{
  "num_hidden_layers": 12,
  "hidden_size": 256,
  "n_experts": 96,
  "experts_per_token": 4,
  "d_expert": 112,
  "d_shared_expert": 0,
  "hidden_act": "xielu",
  "moe_layers": [1, 2, 3, 4, 5, 6, 7, 8, 9, 10, 11],
  "router_score": "softmax",
  "normalize_top_k": true,
  "routed_scale": 2.5,
  "balance_loss": 0.00335,
  "balance_bias": false,
  "router_noise": 0.1,
  "init_std_router": 0.00625,
  "lr_router": 0.000548,
  "vocab_size": 8192,
  "norm": "rmsnorm",
  "norm_eps": 1e-05,
  "tie_word_embeddings": "early",
  "optimizer": "adamw",
  "learning_rate": 0.00126,
  "beta1": 0.9,
  "beta2": 0.99,
  "max_grad_norm": 1.0,
  "batch_tokens": [16384, 32768, 49152],
  "max_seq_len": 512,
  "train_tokens": 315100000,
  "max_steps": 9700,
  "dataset": "wikipedia_en"
}
Below are experts of layer 6 (counted from 0) of a mixture-of-experts language model. Rows are named router (the router's row for the expert), up (a neuron's input weights, with its number), down (a neuron's output weights, with its number) and show model dimensions 0-255. Each number is 128 + 32 x the weight over its row's rms, rounded and kept within 0 to 255. Numbers have three digits each.
After each expert's rows: "comes before" lists some tokens at least twice as common just after its tokens as in all text; "gets" lists some tokens that make up at least twice as much of what it gets as of all text. This comes from a sample of Wikipedia text that the model never trained on. Tokens count by the router's weight.

# expert 51
router:102086134148134203130187147140152107132134084115162090144147135110168097175104074120151162112147125119080136172124083130106107124099104112189120167106159173110152126129144122117093118128130160118126124182138072093145195127086109124103140062106118133137176158167126085167112141174195101198185129164135187093098173137114132124128130094100088144122119170062168147077148177196093150096143140141069168156084131192102152152098144123146134100042123113103152140113130166145153101097189136139113140178170068149138127131090151146131178150161080091205132192177126143120140115147087093194148180187162172107122201137178101153126152111126083150107159122154100103131093080110138166117131145166119161091114076122114132129144098092161137111131136126127088180168153138095077166128145066
up0:104124163119161185088179192161102084121187117120064128128094141086166110076153175137103164161138066094082150132103079142090166193095143109148138142152134142141161086112184193175130158112197133131114165082133140213184135091118122124121163115154148124105065125130168104140102086091105110061185149102106126207068152133150140113124102150100121183138132134122114179092145132115142060152102097107147133149143087195118123062098138180093173176139102070086076099158103156080135125158177147175141148188133098110078123169112113147159170117149117130105172114126123112110100090084088125145091156111113098093172071152107129081101142147085118106134167125094089142094098096136118113141141130081113115130085132144174112106121122194175148167124120145137107139073167128100148137105091165
down0:080142111107087077117175103108110125119126098113113169090143098171105112117130147149101168172192133123111107163113142146102131093095112144141139144166165079142120055084154142114125207109179189040096115166118074121173183171161075130112072122160168099122104103101137153135148097108141149112085193115177148132134121170149117138085052094109138085086151145171128103124071184157149084132132114093111173100078071087141096103163045121180130156113127109167103126155151175140094091155153125166127122135117094165101151105172113116146153100120047174120162140106144139126133101133167147107167122101053160061107131076095168082132115125137148122121221120129140128134143108088116085147159140173165095135087180136160111079162175099077139081104124094141169094107155162119133105137132137
comes before: " |", ",", "ont", "al", "or", "all"
gets: "m", "h", " M", " m", "b", "ch"

# expert 24
router:141168133106143190134112139052109158142131164111165109169075145091065079148126099143153089150176156134093092126136144164115108182144059113122180099129155080153157178161151105131114132167120166063144118158153158136098119167180151096142146091129104143152177150125135096104108087113149118130155156126137123106102179125149157133138094126115138063152132142165111112111169111048130120141073103118094156155150158113118072093141118154138201116137125155078109127132067089198103142105158192100109067088139108122154130123104123142088140080137112173087184156182120139118142112129142102182184143102108192071113149134157131195133174100120167129116128152117139125081146073112095168111141096169210080084100097147151155145123086093167097156136171120130180165145137178169125062128205070
up0:123120167108154084174130094127157140106132128178120138169145163081105135132150097153093097126110094061062109080068113145178120081117105089135124113147138195170112127060045138063098125111133150128139157129155058091153142118176080110093127117120117137084115114121136116110131097134107157133121147113116149128192139095133170104127091125086130133138110143123085124130177143163084136116102099182115132133176142145165110154113150116156147149073099073110169162096134103140124111088079133082115176127092160101148190116164085097093112110189098107169056152104166102096134101100138128103128213182176158095105073082106093139061139175061081123073077131105068159120178141125098125138134177119164153111124113152147185161125101107072137074124155097123141138160157175149209102161085140
down0:093108162177115148087116121144131133137116140128102126140103142123188045160116185111169147073155064169105162159154141112120148121085192208137128096110125113098154118177128116143106133159119183149126097097109109159126123150091165132121123078105191113139162146135122143124079196169067113130127158103100078137125085181161072085094199120114144153129159057161142090127048154167093121171085141105189080101128134131114163131099092154152133181125117116104092151160126125124170105068094073066131173127115140131087132106099157165187094142071120116087180103160068157117062149097112140152123100164138125149161107102150186126088128106089163192135132136120094159112113154154116143161136150099156127186140153098083111147114127091156155157108172102123147185140092103089058198135125106
comes before: " ", ".", "–", ":", "00", "st"
gets: ",", "1", ".", " in", "3", "2"

# expert 12
router:114123095102105079127155099122186113123122153082106112142074072125060105178096094131169128097178194153135099137158119121135074133172163120169089145104136138124167056130116158129137174117164183119094129122105178142075112083182109115161076141097111188140153091173160110120108135109136155116142093088121103155101100129203175107132135084072067142100089074168114067125111104153126086151091151103118100120157133129139126135108127139147134141134099116120115046125187094154170071132067129108177096100090112081119139086125110163144129180149176120090150176126197145141152118077149153138145146160144132110188189166110123091122159083132152090093186136176067173097135055107132092099105104152142115106066169158120114123159087077139141184143133124170158112179150106123135129122085072
up0:123144121096145150181087110119148140151135122085119187098124105146159148151153138175097142108067151140117142124147090131160161238121149108076082134136134139212122114085110120126125162111150109146126125137128101087101193120152057122078085108161135115155123118090123186161122062108110097074131082077100158117191113129133144071166153120175097136082126172119161120099154168066164135170133131165106174120117138094090125118059146121150103143156112105154120141156130149129092121135149122157066118143156156061119129148127142094073091136110141137151120094135102114068096134127153145148138157156142147116133138103059117124111162169126097056197138115059097073190141114092147143113073152126083174186099127144082138100138136142069212044133108186110121152095198097113122167113101154
down0:133202099076109145100147142138171146168142107142129083125111122092156072089118116106073176142149127156140128133175184125126148098153126088117173077133124104154138127151109087163110140223096083204183153072059130146169147159099170150155070120080131114162135204074062147123148178114088152163139139139115146155116165163154134149096172098149178122110179129176123087162119119124099109022104151135097137128137131100060137072142197146098165167170156152090113117151154117122157168088115132171100119143165110147076122155083148113195147110098121102174158136152086177157098157197123098078087116116111148143102152130134095074115131122093115153111112091162106177112118153123153139123145168109133083169070170063136085131128117116087104170160110119167129156094104128139137119090141141
comes before: " ", " Born", " Species", " The", " List", " C"
gets: "-", " |", "|", ":", " -", "="

# expert 88
router:098105104126129128185147134185184160125139208085104176157051142119127131134119119124186174149186093162131072130113165144121122138133127101209167103085164111106198089155105188164136084099142091108130054074127163122139117131148120103116059191150130147129130130113142106113111144206111085094117150171099099137140163181094148099134111133064171128121172136127129140093174112154050118135100124155158138167174111159131127092142160141149096167150119169079127146205129062152139100122096125122169113179131128115145090150153114114139100089093181115114112109140069174136098088154167141191160120131130132091116129172147130157147170105106178190163147113122160166114129120117113056143097126125091101097099055094121138121081125190092096143098167087187081109127093090132147120135131092
up0:178079137143119124126174089181108065059143095143169182119157172118120145154186145153131114156137138135122116117113108078139138082073116101096098130161109074135120114077134124174176096131085108090134128104120139124124168184143101115175133082105145065077201084078124131126169156124119146114093138134124192155189116107186098133150110195135089121084114145069152130172092118117138148114130120104089106205196088111186141100116141134136095164152110124137178120117106077120097112147182135135131195136177135165132168126111082158172186118129072200103045137126099086103183121109093179088137091171120099108138082175074114108140079088139088109095094169145092163165139139110082089101149133108126178136119158138169169150107154105096109153121109123153170132138160082126134082156105130
down0:104151109122058134130146144125096170141082092165115142137114158123091141102168140224191129150142145121112127143134156114163164120090148118060120136138149157199158130099168131147141180115080124151215143088084159103183118131065142095160106089031130133146161062171090097147114129143158137132130158143110101168108140063129109141113133145109126131130145108121168131088107146214110145162147134131142115101148119121125129131113077090146138112151148096112112151122149127103122099095125112154134106107101116169137121164076147122151120122121142146109151129130142185092121101085192135119157149091174107088149104165183094119093202150148175130123136091152089137161157095131116113111167138141101151184090135188111086084050154093126154182084255107166121136076095082160143208116181101
comes before: " and", " but", " which", " the", " he", " who"
gets: ",", ".", "),", " and", "\",", ";"

# expert 20
router:155170146132064123139171148196151130116136132093058125085090107158130118143089083143155159138090108153119078167087166115114118150106162115149147178144129135164135062168094124090162175177147108117149130113129178167117108103119154079132118148099161108174140115148164154124125136104152122149130139131134169137156130063158181175113142156163067143122086093130129103121102086191156064158076107124156124193130190139127110115160066162091112134158082149133156107125140083123115092053051095153117123125143095173094094138111144157153155130121195099087169113144134134108107114118168083112187123129193154173146131130137107133087183079111129105119199093148127166067147081172082089124165082081174100144081107072083163088129146111086088131100121141129128170167139097118157207102157076
up0:177116120142134167127097091077129103166168154161155111101146143108150127097192112154051085148102092086126097131048124135141101135135086134105113130114171122157125150080159118145139129136130132091168165105105134106087144097128126128097124086144115113143125134094082128047130164168163098157155165116103041069116116138122155143111180087151141096113147127112179113089098121151172144106114139078114069158148123063093189081122078079135133099137109174157171148095091135142183130133145139175084140162147138096134096159119073077153099145146088121234141083118178170136095158184132131138114110171133102213113167120150077141153082123070145150147128174152156092105146156130131120150092138115157116089129189153114069189137199099144138140083141111179084099069147087166109122175094120
down0:117114166156117123107080151148153142133152141098073095146151111087142156058105146119109167164149161129115137123103147172104115191162084052085109066090121139117115110129102119085109148149146116050132089100174039152038148141137159144145169118116142148116070147138081109083085143171124163178128067152147108181085132098110124153133125109138157161113108071174135065132095111115125127092084109181104123088160085107105098201125095137078128097178144123164159189104153093145143109087143075127128121122086101162067166121087165103225139121121143122125123108164102119149176071134141090152118111154107157105163079112131152107094130157105148118140138087136121142105111107177109119112127169123138158147108128068179147122136137193176079076159145162182152150139083093166125129139077057
comes before: " ", " —", " \"", " MF", " T", " A"
gets: " |", "|", ";", "-", ":", " was"

# expert 10
router:130140135127111148185148133107158132105103205086095162179064177135133149170131179117155183156182109138129135095147131136093113190162177131207207087080140100130166105131099124165121063100111076080133101153168155152120156155160117146097134192176155147153148152169149151148180137118110086103106151126156104151068139122099116119078099127068128111092142168155099110096130105110087073136090121125170153176139088122128103157139140126160108134092134154089142100194162082102113108099137209146155115112142102165108065150096126138117172075175120103094116126134113100132153129133165146190108142127144088102106119130099120148158156092093151177181120132128090180102068138174137085147122135132116116120057083073092162121113087123091138067070145146120090099204126152171152075144161082
up0:125130166123162147120119079117156133185147141137141131090124038103057155121156141161089056120138115228138137151127149084137173154137129097107094137149107050086145157127188014135144104112100118137194111162135094201089130105123139131154107112164184141138109138124112140096133114158109098144092111102164179086127069117123161074126148125142084041152142114150133108146188068139079140133126157129100120151120155084160094146075140168155111064120123234074155106155129117127090068139174109071100167131155148130155164116142084128096079114152109107175142095107170124097123090134134176101145113124120098134160130151134111112136102127108112126081140177103102088137095088102153165122124154113147171145107185147089147149146092145136064103137111072201132148143155135102139081116119138
down0:146167141123120107141162148176064156112115083167076115092150140154145179156129109176125120135077120090158107085182161061114117126126109098136125099140145100142101105104113095121103104097099148139138178145129099133114137179148101094134123102123097162131108119150113130255115055112115136180101112142151148097157146066150129137170072205126148092150123111157132121106190092110120168177192122183114070117178136062129090160115161132115124118159156096116117144118068143134086086109093121107101149146128142104206122110108126116110138185166122149114075115156091152081208114136074147154088122096079156105132155141196152102150161177118152107058120089162086109121123110142136134082169101114147110129108153133090128165082001115153115128191100161106125114126137125082098113144130161
comes before: " and", " ", " which", " but", " a", " U"
gets: ",", " and", "),", ";", "',", "\","

# expert 74
router:180181138092162122149109169141101129165184099165127153188078148171128074171085168071176097110146185124152094099142056123103112158171142140095137066139111081184112151170104127120080177156200148093084136056117111156148123144134153103137103157105134140133133091195154074146156136129102148124144107120150155155102070137147122135166139143117141126163138131179102120140117090120180124124101127150134081117161153084123149121084101154117157113103182113107137135145141163124168117135081152106074056063161069169177141168099073172174122113119078092088152132158110128101177112129159137152170105097154115126127114148125113096096160147166143139092154085132083182129134070150056172129185133186166134078096140145106128197075128129139135179145167117103128099110083169086166141107184093
up0:038117173077129091132109146157089123140123125095108174075168122116188067103122141121149091118105142163119133098195103136071105132080114140095104087147079174126134104035136144135172121138144185079130148141175160141173114152117152157113124092126181172063101108133144144128087139158092115123080168120189167168138172103072124119112155086114119141098130086095132157142044152175087119101120114122163088151070062156106130115135132125120124153073126181167137110167152170101098082144133141130128116171155197132133146159180152166037134169137161173159141139118164071114117201132129124075135093101145115070102120085104086120178098147081129128165136088115153140196145119149171130174130090091129143100132082108121110128154121187115093143088115187147070125117131124118132125153127096
down0:190160181133117181147088162136094169125139124084146149081115140134145108144172129145110171081166117200124155176115158171132157121171093088123158115125127067148109148088147170110132141112127153145145123151144189162117202121153145186144169129127155147138129059183147202086086127135111091130114145182077090101133176141132117164083127143106171169141095138132172171072069179097157114077128087110172146141133078111121104156159134083150111141132108098102174203118124135126144125074113125100144091114132197150130129179136139141106118099062137146196122111110089101102178084167107172127130063100117121116145170111115198182165188148109117123135121111161103112136096178114068123108149108126129113133129145087162162133140193132066126093167125109132090087123068088091132102147074202
comes before: " ", " be", " not", " longer", " new", " member"
gets: " a", "in", "il", " no", "el", " No"